config = dict(
    n_layer=13,
    d_model=192,
    n_experts=32,
    experts_per_token=3,
    d_expert=128,
    d_shared_expert=0,
    activation='swiglu',
    moe_layers=[0, 1, 2, 3, 4, 5, 6, 7, 8, 9, 10, 11, 12],
    router_score='softmax',
    normalize_top_k=True,
    routed_scale=1.5,
    balance_loss=0.0046,
    balance_bias=False,
    init_std_router=0.0108,
    lr_router=0.000358,
    vocab_size=16384,
    norm='rmsnorm',
    norm_eps=1e-06,
    tie_embeddings='early',
    optimizer='soap_variant',
    lr=0.00502,
    beta1=0.95,
    beta2=0.98,
    grad_clip=1.0,
    batch_tokens=32768,
    seq_len=512,
    train_tokens=294700000,
    steps=8994,
    dataset='wikipedia_en',
)
Below are experts of layer 5 (counted from 0) of a mixture-of-experts language model. Rows are named router (the router's row for the expert), gate (a neuron's input weights, with its number), up (a neuron's input weights, with its number) and show model dimensions 0-191. Each number is 128 + 32 x the weight over its row's rms, rounded and kept within 0 to 255. Numbers have three digits each.
Before each expert's rows: "comes after" lists some tokens at least twice as common just before its tokens as in all text. This comes from a sample of Wikipedia text that the model never trained on. Tokens count by the router's weight.

# expert 27
comes after: " of", " in", " to", " with", " for", " on"
router:120098145127134143135140118141131101121178171139114130086096169138079137108112124085144135077176117130112070093060145165136134096152108157094093080102134180112155087080094162126152086148143166094112105193127134168177123106056116105093131184106148157144154114087126133183162151088129075132111103177135109037166093100086088174099152098103138119116084075189120094073102130100118175088123113102119160103147135094151092092139191184110109154057145101131176107148152136153088106116070114119130113099130138068115183155117160137111137135172121100097093178119068153189180121150096151156
gate4:149103140135071153109140101067108132137146059119067122120118134119147113157156074125116122143149122135181107153156081126240126093152109098142089125151091126121162133092090102120061119111082140092113120139122123173161116114108128141096143115086127142101096108142124107103117127073076169149076098128088145190150118165151082157113166103125191175151086095151133114139112180140184154143133167179136111144150131169102112120175156116109138145126102129096116114149176106170089232105124085132155046123098127097101096089137109167165194165172125158181117124113100126129152183087071193072
up4:148078183165134110100095167092191085175093137134069086121143102179131182164116120129140127107106107074137127144091161153130186112159149177132133160138195145092123150137130131095149115174119160167141152113136085114102100096121076107159125126086172115085063122155102203150148097161123182125062101130116147097103099143121091107164173136088195097157152051136110142081171113103092112138159138107102145130147086113111105056075110149142072167124126212109125085130088094142161098119101064129117107146183148089101162146164074119111118142150118187151167168149142089145102112135172137146
gate5:157155146090133138130129182087186125161083126106125109108155152120135108124116134070101114198141142080173108167090187059123149132111119109140079134125125091084140149148163138089103142112150126129172107191169125122135118137099132144108166147114159128050159141172182105167174126124173207069170101111151140103106098141174123220172120104117079126103158130133141142114100097107186148143101118133092116136092132128126154170161117153147118124103115128121129139122112165123154216170070195142201127112106091150144106131142216172088121130173204139147115121119147144152105144221154127155
up5:171127181102134151155111156100114118140081104137134114124152154118138144127113182059110137152149109097159094164121198111164143129068124074165106119133170074089167156095143184110115088147166120111184141189163142149164150128147125157093140128130147108082078156195128128185121094117177184078165147107151148077112076105156134187139098132096057146068187119117118176088090102132146156098117171170114131113086113071129142153189084127144124135117113103150178130119117160080121184161096141125174115085095117167093080133121184161093117182145172165176080152106100148146133139190143125146
gate6:176101105140073055135122113154120190083145112161116082118086139138110172126088149121144199125175178145135095199145142154146138115121149140101079164136208125121165144174110151076147139083149112124095068119156117162156111151147190097143133192151103125092136156082102110100101110135136140146128122131130072137126149122082134138148068185116089104118180144129170109160134173075176156146155136190127111124110176098142125115142091097134159157105130155134129166153113103160163072121118096122157152038116123092136109105122123162169182124141111176140138090138145184131112121077075094013
up6:167136064153171157137165117100161116173143184061089179166153141122154142174159075085095107164120096063103140102162148041095216161184076142075124124103100109118166123056154112124111140154116140115138152117153138121113107080087094145138171077086137112134150114125155094191143075164096135103133198113178121093166080127149125112102150119161172099159090156096125112071107079148124138124142103091120141134121160136116121173100090086138099096129130136156138078143159216108170160101121155163118101151121142144149137181130129135084158142118169129066088147084117079113157156129152097117
gate7:124142117143101149160117166165103158092089140148140132131136134080134087120145063103148110123108103101097129181095133136108148122162157118165187107092123199154130067151179144144126119165141103115152166158104139118145162143082154138098198128100116206076092126121163127163052159161188147177109128086136136149152104136149098073078105133159157096115122119209055122118106081172108084130156181202126107123138131106151194154145141144164105111132146096198091182124133104180146118115156122178139149141155145161136116108184152105141154113119184102130115158093073132142112178143222129176
up7:168076113128126134160054125125153061113142131171168057132078126098150141130142149097125124139109116082060129133147134155141111112142107134165144099147178064103153116116109140141118110150149139083053124127145113104115033101107164154162074137148103175165174109126144167144182091085144148127201101191170167131075112127131140119174118129089101096117078126096111100105111188128161202136138154155096133184148133199052107138168094109145120127104124132152121088133103164144171146143138134119153156155164052148131117112102149126117080153141154077197190117085132138098099117193112140129
gate8:081134131114102142117110099180145076127147167101072172063099152166084142077142109113202072074076114143160028129131148131147149148108107136173074117170177139173112125160097178111174164161091138110141094176211110153110121169125150194170158085129158145176116111171119082117105117104108105107133181174080120127086127069144118118147144131183145111081141140188111142128119122096135159094130130116136086074144099150162167099114118105128107098104163110142147082118068078101153136132155129161093134133131131144162120124103083170109111155181101089170145126152146167211114144082129128115
up8:112150081108103134108124135186117084079147168138078158110106125159072146128120086105119123106118091121161155131178155128100160155121137162154085126123183166171079107098119114127125097133061163128082138102161090123133122160103156202168137158116168117180143141129080144113129149100129127163211193173129121141134158112194133160121081085120122085128146113083160134111156158106091128087126177067111132112096119222148073137084112076134119072088201110105157144116114071135124090125122144120135141070146167108173116081138142148137065191142099092179177157113132121169119162070090138094
gate9:187101137152094170123094152108107204165171108086085080193102225177174133145143110123117098115134150120120137136116145121109127142166158166135111134120150109140154132068158184126139135124112156170129112195130106127149128126131141127135167083127101191141125145147136175187134147098115131120171046131177140242096075122155157096158108132071083153109180125118117170151109152120120113074130065141114188142133139112150119093134097130116058148111132171127150066133104163177146146166086116113142158052101101090171147162171130134080145149133191167100134093159115155125106103137101151138
up9:115096151108105152145112085096185175160181141145067132133169107124157152139172093181118191096138164092082109167135139142105129141144089113142115122118107125094148118123160123086094156168126130198102101140172116133163083184100145161150170085062131095112099126132131135088173170122112156162128099143152143147109208146117107129149142100139107178100176127098157106134166123104135136133149076163050130158110183110146142103110096119127103177165125188189094159151165185174186183134088138130136107103159152109094158069240107080109145161164157156121162148116135111137091108126128164058
gate10:119136171175088122126158143130162100131106165125087131142053098103143161108076117104090082154123121163127130079143154139110144098102165094121177160090170202100103094111030135123178064157145106105127175143166057145141147020150097134070072122151160127109186139113135104186148087126079162118139044149155146128124153128125145126129131115130156164150111154151099137131163172151153039146153192070086107114126128170119104137137092134100145098118112143098069134108122152158157124139184149148157152126072143155097137112153105116146132136106151161141149105142088165168168103136156064104
up10:143178134079147171072215113157137152136106085133181131159169156123094136104187149151147134135115119131154161162146081117147121184183157157148111110191095103117141117159163107141072158135113151107100123101084192094132130171172091189162177120094104073151074117151117112081122136112159114103106177168136126129154108166133167152131121127091110118103124098129110090160108080132072142103116098201103153150148104107134148090135212173152121142107166142132197132111066149115128122131110148117137080130218156104165047073135186110142109103154131124108125153119187075120141151098105165177
gate11:164143122103128164128079137141155126057104108122136075121136171150204145079117149121101105163168082138111132135185122136142098138101162116201129119110124143102123134194113137154112112137155171147191120096119146082094137162165158137073081085121079177147091153151132114124102163143161139186095083200147167072170136172151065105147129159072172129143100094078184150149087149185166190170147125079130174111124147127148086110107163119124102161106132141103096104122138160093093116174128203115087059106083131140125090144089203097120193157101106107129125137166113093124105132101130123156
up11:107142143132080125152154111192142052141074125093085131098139129142083103103134112145107115147177114059137156149059115154170153140133078150149091151104151102145161144109166116184116115167085113152142170104150106105168133102102138153201115166120172095149115132173118126088101086116146205087120128112108079205111104076117115200115126074119148108133063086090173157169155142131105073103167116144070060174133121171097132158101139119159122128146151073130129107163141159190102157128089160128107151148087103137112151184124075143158161158125129084111160094105091080098075112082115158155
gate12:087113133135186098129187174069184119097171169130112128111159155084091088095142146078095148156146117136131180135136145162087174075164118150186139181119106153193109133153210097159154095063133126126128164133109054078117153106069100163096151135080095093146098142155126145158125124155086169083184109124125073131109173145147149176189134124096114082100094105089142141194176085148120140181081129122153160092108100107100144106127140118120133114114067148081116165117149171162122164152122091121154138168126192153148119133120118197134035173125140140137148103114114136093127113135116152102
up12:123178081161162119072160177099154087066189104130124105124134160124098112142191101113129143156177104129122190117127148133113138099123105150154111179119130168184108110106177117122150101127099108157142128091133100077179148054101122168104098181068143107149074124138078137140129145161087096072121099130085110050156161120104194135124177164108097104168075090103091149169107068079161148159146156139131157070071145085174119108142148157158091101165111132100142142099157166183125125164144140106053133186142150176111119158167101144112089121099111154106113101132137164180122055114122122126
gate13:137143121125110170087130125119137111178180137144119146102137124005197157179137152094129189149129146113194115073129123150139128117089149128133077131116138166158077120112141160121111159135132174097151099152153130088128160104172160100133121169146102103117136182086120162120089131109082158049107212108142193158131079180084113143169147231170154119108120184140123139142047096145122165132106100134078132102110128136151110106105133121112094103136147124117126176095115115164131154064092117176127131163108140148138156169180152139129139111038177077119131120089181142136144120150116084136
up13:128177150163125148129146157114125146133156134126107143150099139038187123124136174165118169158077156127219132088138143126104133126101114122151125086099131187092104085148167153104108118115178141132163098102144090099068155100167127098110137139095108124082133176085111183086114134096129161123142163152134168158087196130145122188138156175147088124093140144165091087128074100107083178089079089173126136091128086159132107139117120148150092075153165140100153177120088133137143145082070113168139047182127134156108149160130164138123108115089169064066131089124203158160168172130122067142
gate14:174078144097124156195166130140194152105098137139076130123116118121125131162133093200162147168090065072065046109096115099127137122152094109104094085136100143120085135140124154084099140115136097099146121192177123122137111115096119062126134153106127098164108137137186070208137161128090093149096160128115121087092092179152151114126089128142146124103138056101122144112099129167107151089180084084123144129113145153070098171084133125088105166108105119141176097137159113172163115148108152141251117166135124182141183105138110158123085101118120127126130106165106116164160131117052123122
up14:154077091069132131177198145170171120106098110124060146143115097101164126147139134193133137142092144144104099110146120068111121077125154147100084105148093122110079098135133138061130152070078118104175144174150165139155136086127115112117091123072171141158088138103149109175137136151117088140141169135102170078125117162191122139145062160173180130078105046094091171119124125132146126118175072087090114110136139130100099137112143165084128179143111081146139093194152104164176119198143114158209086169090138161123155116109123141123078115137153104086166058145123141143155116155083132119
gate15:142104137143183127155138136149213151156103189118117133159141117113172131124163177156103161126116083129114118138137193098113113058131122060133132050149128101057169162165142176095133137102120168133096120095100142119138116157102125157135139091069109061135162124109150119132108161109107109176101160197138115141181162114167123091123139099140104136123143113110156137152116177073079134133109112042164117158084189172157113127128160128136086125186103090177110115148142165113118131089096091079174098091149158076155078114190145158112122180115131138188101115113138062097189118188097128163
up15:151081125140156106149113080108135149144110141160190109128129124115097122112123077115168042132070184114170197082155113096113151161150148172177122169135075098161133103114105084177174156186133090167155157130138127144108099109152132168102148172167111145121123141117135187143177142118115149153149162052073129153072128112122052086111144133174149185160120139082093064150107180078138122176096111135102155134146136118156124076146126152141140168176158167121141162163117120108142146110125152203105155128085096103186126144159131079088141077104167136106118099160141099194164127158161198125
gate16:139133106167163140149078131139091089088108142161153083145178145153118070133178132074109150166125116057091103166111120179135140089108141147095098124136129114143099089135189141113125131163123148137124094117104166123110142076099105102151159120161124088088082135103158135167090136139095150153149062124058204093128108198151187098158124167125146137104147146069132166158119084129137092168117116100103151106149109092170136146175204115119059098115148139134112141169134120129115086134135108160090090121122145105080115155085052162168078094166173121112068135150090209115135140101084037150
up16:136151177127127122082104127160113034091123124170107110110146169168151124111179160050130120150103105104103157120097156139107130174094068134171073117131130143147125067135188091198141136202118166088124114128144141143191137134095088174163182159161111083137114080084157146156111157133146143164090056117129169135155121209126143141156136159102106135146126145089115149159130104140107155178131082101077122114143127106163129129182172138159075056085123143114081142137135120123111099133157119193101134160150166136140111134069061187101118120122123181142105168174126128099172151093145062105
gate17:126100122106133180145130165227154107123172066096121141136115162097122119130125148147079152091073091105131135123179152199147160112122092131153145170184107072085134063093102157147168117146113106068112157110096142134200126112127169159093111099128097130059157135097086206097099126127164100120113127075114127104157104126087144116166112078153156114107131138143092100152160203111107107133072125143164097176122098067085168132133160151144135131103106132122074162102155108173176091132097089097080141081097127134140100122167098161047080132170178107128086172145087157121089124123160122107
up17:115145126117146168113167177201178116114168093095127160088073153072129126115130185149065150067089099105137135130164146159152136132112083157121146153211092108071143100115100150153143117126150089085111150094101141147169128083147141202083138095147108157067133137075080152124164122126154095102132116116097137112148109118125137106141109046151183094113112164102093110129182196120134138077081119134147125168117118085115166144119130162127115137109094108107092149132149115177199086141076100115042131092129089139145142143160132187088095152134198081124104138159097147140066134112195159116
gate18:137107114106172138070100131094116155112179137131075122161085141157173133097148139190172099091095135102134121107168166126166126106130058128147187109132117133104147160194128109141169138116146122174104146085085101077159113105100131165102086149078128142102157177135068144112115119145122130169145088123100102125168044124134175108113138130128193109073116081147167137120135176154109095114117136171137121135075142163039089187090123192138151095084093091137162147152168213114140144114068068110158103125136180086115154076086182127166140130145132122154105153086102104103168107152070147120
up18:129142123069089155109138081125126155162105140162131118101142165165086091116081132118111219157115122168086078124105115100145091158117180114106078135130131136147100140121070126124088125146084096065125173188152132141102148104165099113143091071166068170149145120133160109169084116149150166121142146114097198059130094067152083099136121090120099119186152111168142107099131093151092124128131129084080139193142149075157136106110121100144161140171114136138132088119108084116038146140118142096170180155125155150150050191173085157104089101118122116157143126151042105178133158117137173118
gate19:127118118131147123120116070135133157143156180092101195150099112196171119162158124098169127108155080122155153122175152101108142127127170159105100109082115151096109213128165164112106146135123158152116101102200103117170106144115096081173103143105113135167082151093129065121123160173170091075082190091073104159105114172072102145124124106039161123091179106112144132191058119134142178064082127135096139146147108144104192103166129154133128147117081080075130113137145133118126143174157139135173106158127082145139151101164085138114116198216103131118154125152157159154104136155151112124
up19:142177141123137159139138167087104079115162046167117086132126129017105101094055140100071092123128198155104077156137110122102106117091056090163158110136132169123093075151068166169141152086167137140115186112036127107134151137128158144062161105083161118093149120124152167114161121087092084175129096150158136114166127126172160157136147172125083123131154096162139114069120131129170075147157131112140133101074180186142096135108127132191122111141125134141138123150078143160125115114114135131117155076102133136131111133106214116159183103097203116159106132142116123094132142118104119146
gate20:124127137119152158124117168122139102114132112129097139113143128154124107167104093185137154121142171105145143154127126175157153042117168114100106120173137136139149155044079136111152181105146151162111187128129166077095164167111166079081154135149177180186147102079137202191061109138102080099115116170121137130148152131120108191151088148104159115108153114085082116112121150163088123133086184118131162093089161146110091191150107163108095038110153112073087128123126170117109152206112118098137142111111182078095189207134140160121137086100066154116097133144096140121124124116087123126
up20:109116106166182153166122133150175109125107108097111112091156152180077087178113130173120114118104154110160115193130154181134132074130168128088129096119199128124185163088062138120148129144139132162153176096151179027143107181091192094073152116164181125157134106116140164129139126092152081117129149169169128073141119131130123119110083146139077127129132142110144073148103106141098118120113130102134078070118157151130092135160103148114065069126138146101161094127068074130133136206120125144141099042121156104096119169124128142117125055108110192123143181134091143092113139136078100185
gate21:142115129147199120116097028139154119120116180165126168137106131058133140132098128103096088131194166116184158093123168108182143129091163094130084115134127175118155107149177132133107124116124106113113086162131139128142086058084156220130151186131162144068114147118129134183145165146136155162102081159125120159176095167160095079154109105114173176127138114141153118124115104148159099106119140172124153121116176171212135145115165124159134149118171057197127139135091067143138101141116103188122047052159123143182145093146155098087103128160117147113148135144103078121154159134140143132
up21:123116124160092103144160194077116144202163138080105095088173123128088133117149115213149117108114107110118108099126142052049115155132120156101141155139147158151146122165122089171155069130096131226137186092139151129092120138160061140160144164097141148155112147131070104126158170185159121162146121111137132105115080129093141091143131114077138081129161113114170131096129182115063097167131122134101130116133101140131098155132123126092083105179067110069152159129159132138074079157207161130171147161131115124131184154140128124138150150129154063162080120113090144143060093147065089140
gate22:117086146107168170116132167141153105180117140099110119115115144102099087068161069131143077102102140118116103119105188118173118210161123117156055181135051130142160143118168081103212102122155096096125102077172149102166157107045110159109076084129131067150125113141144108085087073115080076143113097159142126181171123078139182122112127126108109145144126131124102178125121108146122135165093120174110110081176115069071117153179105117113091108071093138153115165113175125131093157120130135135073134115129091125138135084154156153119150110129201092138099159140131163107112163163177093172
up22:121166102122118094172153090137122166085137136117167148137140155146197097177076159137100128145166088133146115127185066142082117019084140151075178096168155100107133111152110206154071156154103162115141182185100051141116136144163130057145146143150119171121110117119118166158153162123181154063163097090161126074126114145105078114152127151139153130113131145152160091120135136112130117105123145073137145161114139199177178099034157172138160141168109111116134128118113107111183080124106112132164146148106160127141117155152085160111068160111042133128136114112109141155161109118131121094
gate23:102169103102081164140100095110086143084116076178135158136112141135099140081064136089172132131154176131123154126133189107138112117162126142147136173165119064105135160081070140163168093101174100121142133179045160126154170113137059110115100148164132144088196094129129100193105109114163149104178145136135130117087156150114119141144154119079063138083205177110124165076146081122072064119120125125165123157102121108084190183195093129117150150137182105156143154153143160127144103104095121132156153127064145131111098083067131159131093146108102142149117124120166204144140115130148143177
up23:149082145157172142178101128114132148120079135123114099075143119132109163105148132112138164102116130138147133081183123176179097119156141156094139090116077121077133109127134151082086124128088177168151134110105179138104120135118125132100113069052081098142135152118148124128093179130125175150052075108192118113086129104112185157176172071020098189148182074147112131166119150147121079130099107159104146109159124096097108152137133163126128069138073153168087090176147151162126138131145126077156120168170194126141113127173145108104110173089095128154154083168143174120123154177159074087
gate24:082129132111152155070155138128058143152152141106066153048154153083187145126139123120157140161148074163130071155149146124132108131158105096132104180114151114137111114144126106135119130142119142141196103110125077143102161130104112092196107149055140100134159092143149072094160120202134096176166157117150146129102094109164173082109218149143081089139136087218108150140143109097136108120124098146146081170148170106153179180115151165142098141110084101138114167164122100157157133077170112098155160105170097130178136157133136146075157059102102099093114142179074061151123137116111144096
up24:173119127062176153106156088060050160136210062132144162091117156205125135092133155121177149144143136119115097141086142095138128122120110106178106139140117108106040072141161081079109070135112108146148152106142063142075091105152159094119114079154117119127114133112160075150128155160092176099139140085131182093133133127078142105090118089153087107116140090101100110100143168086084115145135152129107102161147164140165097153114178137111124104123121108175111153133115176103127122084185149142119074090153135138129128114120181100141154148047082190188117163162100162161132120097074132084
gate25:141156166148167125105146105119136135152109107101150159142122113158085088187127177145132083166082110106133099116162127144146172112066122082156139114148145085113110115089140182149100060177196068075188115166118155088106118075166083127132092192143126151203095134150112115135200142105105068184129110102117080119131121129148174152145112158116107096088182136125109095120102056135112129113092124136111174100147134126142113113159159133136141154098096112102125093077130094105156110099134122087131121078146080196082135191148124158140036094123192107115131135100148128107163175165213123161
up25:177188177150150071125117068140117137100170061081146144172128111117111078140108117118140135158173159081142154143143114158139161057080071121124152128110092086123123106105111123173119099114155141062150138159114136107149083118168083164119146181129145156157132139139169119184168151103130100092131083115086100121116201182147149147124091169148051132091178158142121116139131094124122086110128107142144129110143111118178148129137161139166162135111076101159127113040168138127181135114124120174191099148099105118148096148141142152133152141113177150138161043103204158122214103103203160134
gate26:133139157113151192146107129159159153158132140147115178117114134183125163106103143082054114126144139143099072140137113126109170117065088121116078117144201172099134102153176133166099090150123154146133097198120134108112132152151152113081100101109113134135133164156121166145119138114129142123075083157087107135109103115104160128190106061148184159126154111109152108128133102164197147081167093144115070116110090158170135046108144135141110100163106148063109182176121123146135116105104093059097141140127096204093064159153082139150122115118076051068119193119121131129058114083096112102
up26:155158142122135123154141160074135170120119137135163150114059109148119151147105066067077112125164135128158186161099104100120108094122135113138107161166076158138121174102121116071112053121153163152175126220085113178120151094138187130121173156124074137142156143129077167139082094094184170057140128098067147098067152080112089112134136124125147099188128103101143126124130144180140156151148162215165134170143098113175130084086123103087123099131172174148097125134105036102179116116089103095124087115151127136142147134142068120118079155136102115083171128158116101166092129144100128130
gate27:179094139126200116130123139116125121164145146138075103131125142119160118159139139130101186052160122108133101059159102200089093114149071089211109094179141140129106150118147111118080113163118096112232112147133116101146108142151093158119131103166142105095136147142096093107092087119089151123151112115111096062112116119179132120128138122131117110183088103135156131154144098137068142129137147151119199149168180080143164068140156191147116092137112157150170146121097129100086156112130066163129112099164148098121067152164128187062068127089102080131133146170083125158072185097108143088
up27:096114129166042091121162114088194094101133110106173071164148164135200149101135140157160095162113124126099179158122123105127180130118169136104144123133096134166165106145141135143114158131136134154077137051122116109126162118126151135085096135126151154145143084101125211057115142154181143108097159151168185110116155122148203109090165084125116093118200119149102132133157161162163096076128173101109093078106127121131099223125099092192125164092158136103120151175105118126158119170117132131142146183141060122131155163118082106076165131125094160111153125154192156109176103173114095171
gate28:134098115163126122108123066143137177045135143153166139129108112198103081118168119118127154102139155102114106134149157127139145106116125156134141114138083139038124166124128072164153154147095147134152123094196129183113102080089149194122109177124138133134100125103088114193088208129073124122182165134169097058109201102166116122127131090131113133136149116115125117134141078105133105150127143103124132138090192172159130077106158116139102139153145198159162088165124135208187137098195114096127099127138135130116148058184134135198128172134144141150150193094129141151097152153195141095
up28:082163117100116163079079125155084146157132127130171105151066097137102112155098113122135151139154145137151138088093137171143116110154085089138065086128142111137144122095179129069063109128162100088105102136133118077123133135133171149062125165150136116119152099146154119096118109135123187127070098087093128146146111145153151191150154136095107149135110110097096165067160100143117197116095162149117130159169137121136190213059098205137163081112132116123106156059181061081157151113141115192165188128130152046078125161141155152103108062117122152068114132099108127122086116133105092135
gate29:178073121159151100163070165130128121124140129166090114129081139107193091090159129143117129085151147114163105157112167187146141102167147128170043092098097099152196113122117136198136135111057098163107066126118109184160085140133124092095185130112133117140159151116136155105176126161110139060081111121096113166135173140155136084162118211058133118099103143179115069149086138083130123128105120161126107108068062159137147135162141185139098111139087084097196165113114073124133146086114137182123072118077121128178140096107181146151155147148151094125091150147111149098130128137158115136
up29:199070109136154102172055157098167163160140124201087104137093105146193102080117069156114112091116124102167133126166192181135138128155147123206080094106102103123173100098121107165144127106065107144105096133121111152149088129171173091109195106142135106138145127157172147082175164175109131095106097114126096130150164160099120116156117210105167137131099141205103102187118140079123099122145147133129148185076064138114101121135165157148140119148064139088180168123141106101095133112111138178123083128079148104114147111102161109128187135159179113156118138142090153116137068103130151114
gate30:183109119093175122164134116110056077088131123109122181171115103118073113146144135124062118095129142111113125130121161099128145157099077158190121129126142115157148089096109133128060116132113133085113157118109139133078100111106085191133131181094094063097132130033130081144093144119138123180162144149083140097125165093060109153154178134159153168155158175074112180162108148138128167144125102136123166099172112093075191084109086131103130113086139161099118184095066174131168077130118071155149126112151135136134097117162175088070112141168132117126068150157083144144096101149185154090
up30:152076108131081103187108157116138154123077122127140147160091125131096118120125200076144141108133067140139122139105150162183180123123141147127078126166084130138177095071136049102107144156115129109154173105074144139097121086179122157123153134097087091118119144069109081108073207153147159158124137139105122101161125099127109129103172118179146168135105134123051129097103222127150143140149107161133112087125144105145135100096120075088159120117145188144115164142068143133180141152136141155106093124140103068163131149180140073049080136162096148144077139146100060148073080147143180135
gate31:120159188125146177174137102137119085155129104149103160177099119094085107119146173102131153150111174106166139088134189105140109105130094117135131089166193120152185133171112133118118127159115096076141117215079179177097135096148104154091130141151159171194113174112132088146093157093123144170100158091156135162106091090112112146124140115074134168113163133129135091142177171145076114110090109099109159156095150081130102211117175184107132178153128113118154142122146046149146146086083114131057166149112152088132134071177124131121137086093183143173179151126187140186077110153138146124
up31:181126119129177136145171110181157187082143104158142080103114156097183214114090101155127133177086129143101074171131189199151093147130115125134119171138111127128123157139101121121068159119142182149116143117108142110110117141117121065172156139125115124088131137112150073105139106170113121132114153111063101132132169125148096183108176140099109072123099071107119118161060143135158163179115111160133134078114091141174130104168116121179149123107091128190129210098121101045044150118124065150159110095158075135132116131095113133066122080132137145106059105157119137123106075107115096108
gate32:104094127174134136116143104134163108140114049174126151125166208126096145139139158147116171200126106176171142186107143137115089031055079095143129120101126099093131126131093155113147127176175089093128133153120144103157137089105142154105097157147122106092153141185075084114127193157129159105126119178110067084112121160095102154166065135078091113033080120085141119154133135138069070128134156130149072093134145171122143119098123152181170150082105119119171151149149139135088099160182151137142127120090156154126128113135142115113123213107105129064090087099134078106119143149109136148
up32:126121172141103100137112127130101105134099192106154134119149115129172119129113087133104098048145102131113140110182210143146121167164138150105120170057138152084118093131164095127056172096112146168196155168171130109138127099157086135089139114219125125223107134159114135138105122128119116151126119096141192068157148110161091093102186116169107098191189112158124052108150162113165164141150180113142151136064155129095149162150117077113083107190169163127105085182138121150158162117130121140133095103124128098164142165132132082189119135117136113130153161111079104082172183122149121149
gate33:115116125172143130119124141101124170105186185131149128118169136122105193166124113094157083116120053160159095193166123178099094102106053130155131120108129114144121124138194166170132165190107124151104127082160145132140212104080122074123091152129134117118160120111085166070099172135036140140160165128157105116173069145153093148111149122121149117090144087136070167091096190142112116161171098088126158155135089128110115151069099115107170115110093118107111141152122116128150069165058098089100085074074125134136147201110121084175123122120129097125112182161154164122126145086139127092
up33:133128133074110149134140139156109091138080097125126142151108126146142047106140149152124170119116187091077143113096110075155146175147188143088162173151127121111126137138089109104139090075160128131169139162113105121134049140198138176159164086155129127148104163141177084180135062138223068110063099122081145147109177091119176095130086112135103107162136167104195076147138081118151142120090159148135128105118154099121100129153185120144113127143160151154129124091125141141103170093218120166145135150171134091080101059153134180083127123135118149134153066094125070124102116169118132181
gate34:164132135133109121134103100183124130074111118119091148082096081116099159118119087180167124096108170156236152112117106133126102142118192096149119129097108124113041151091126106063114126130175152075109128088166111145139117051073135173151154136085046166105106110096124116165136093102091130163084142152111140142100098167112229123113121135114060160085116098087143177113113183173170114079133131135148136121135151088157124121111123125099125184149128119122169137133142092110134145107157131096091136134173175132180132085119144081140072151132104104125219169093102147150137105097093125069
up34:107126122151158165168178174069139123138126078152165085118108158133103145153170171087094192125115144165125100132163111127147151120098090125087133128156169070140137132114117133134114138149122083173153109121141181082102129232176156103153057152133128142141161127179166104118138141185136125101144088141161162087151125091129110199140167073115158071117218125182079121183149107105087083122183150129154117091105124149129093117164129142177178115100086115054119097151144171145109135092117091146112117160081084095081088129136158171099178180146133142144130106121077073079119092108128134111
gate35:139116142073193093088129078127092158062119093130120097069113101100151169179152122103135171139161143144174104120062129106137126145133090154108103128138175084155137109117157182205139097147163137141164153143160195188144127142158184148181097161125143097071166103138144130124104156104101143117158149160077152107138124162084113123097109229076147094120131093104098143063122106172159058139100071119124160173097130087145121128108173088145125153123099153118121097117176138123138120136134197149129153093092204120126156180136176089146099144174124165114072084160140145158084141168113130117
up35:090185155024170110175081119161106122102071091153125070102078113120140192127101137141151163132157136126157155113098159169131124137107160148143116112180171101148136111087155153185162142097113139091145162179132155134146075111113137188185132164107138098085162140097149141158140175111141191134153143146141133162161116122059108135151147154086144186125112113084135077119078123148108063135121092166099121150102071102081116148090212103129079132117104140142124182125177194065097119147125159168127158138124147149143159101069161122129108115162123177173136124097127141206087109151138112088
gate36:105121158149114146183136160179123138151130145143050128078128125152114156198087143066119091130076131107082213120065118172174149136134085127146146139079119139097088110145180157109097116136084163081120189147145109132120091101060125130119139115114148058132122149156178115144114093171129135148156067040086089126099130151136150125139199087143127124176136094159102093090092106152152114099099089114066135202099118079133103126197194127109116126077160194137161154117124127068175095134152106137116082117159146126118134136150190127163120110154150127153168124099154129157127135103104129087
up36:132112175190080163166160147152108064133172108133128163070090135134132152139108155117134104120141109074129183127065127182195161075150112107181155136095107140136127101100166182160111123133121124124109147136143101168150137077037112153125175125136169076136103184143137151155140166212138191153151081150091131122152165183188139144131125133153116146182156173181130129125105100123135122113119134146107203161102099115138128133211184126152063148080143160172110177126126132147143082117173127159124125074135191094135151137177206168133098136143140108145115087106104158102146148152124151145
gate37:148150120159147177196127103139116105114163124112115139120163119129132128165093153065177137149165117079085128065092229173100183102111151115118178128124165157104125159104064179146084135102129131123095110152083115087162100096099118146160129179139100162163153138130135102118138097153082184187112107068190103083169113137074147094117093071163106110101122137186161089077091159090140136107180171110095140126085138155188195170158118141069132147150139135144143146150090123095101104096124135138115143143080168104127081109172100091170126161171083133184138148162138134102090148160176123115
up37:145160197162145130157157131107112103113116065097106210142124110151096139193070198075159114098170120142141171124152206180103143135152198173116141151078113144112116151073102170144120141117154134139136117161101088186138140129167072161100155129119171145174170154111140125131142152116102151104129113113087093079141080131087129106134089065171155126140107166163168080111091156110199132105099109114110118156132150100121195153117067115085139094108152082170198124153085130103196068067118100169170147080130163133142111113149145135127113093158106128157163124084106102121143096133144160103
gate38:127138114075172128124095160134154172116130129115174172191124180125214089149110183084162088171129194160065139193138085098163120119112133146095119104117102064134157100147092159125058113170141159089116106138088114146127130141119168103110141069101070115106091119118107137126140164136076122082149170178074124099205138114090110110127110098107144125099143136121142116099061158123185129174102069096110151098139160094075100141106152104083089158140104150105133153125116112180107139143134129083104095136104132078148130165123156139108157127089141142145189109152201117226083167142159138150
up38:090125085166086122157126153113116110144134104161090109081110106166082191104113074184104159080096062094155094082097196168080161117158102102085110149133142170145127127144199089112140157125135147163107133080172178105132092129121096108111112149151144157160144143119144135133112151092161126128104086068150106178065100135204161133172186124129149129151095080117123151144199115135056143077132171138191141152100105185142163115149160118182175117145132126124102071130129171082144127166097149147121152102147133194107132122128102112129093116167132098091063114086081154090181090083130131162
gate39:165102094168198093163145126173218100086119103191142095108143137089121130150159064172153125111138132116101134134125133151195172120142131168179113063119118102150186092154157119163144067081115089134118138150107141083142096194121115093197106156139116110143115120110090142123035136089135114167145151098120130112171171143107062161154166109131118106139084119088166102135126098160148136147147157044135144145108077078117099140075146133133166154098129104123117174147140123129143120080068158134067105154115162078126162147141125134140093105123063191090064124149100149100183101099124148098
up39:094130071126166137140174173144174070079132120159122058104153119094090132130146115152119158094157140123071138170098166108148102119145123138139136104127113065149159149145139095132120122161111094103110121147126190093152159178058125105186109198101158131095140119142092145163099143121105113165084151107099130104084128134083098124204140093089089182151060071123114149143114156202170143156143126077137107146136147109113157128106127170108167113142148127149159154096149113076101173085110140101079057106112138076173161080118149149176078138130023155103129164126132191116196145142141152117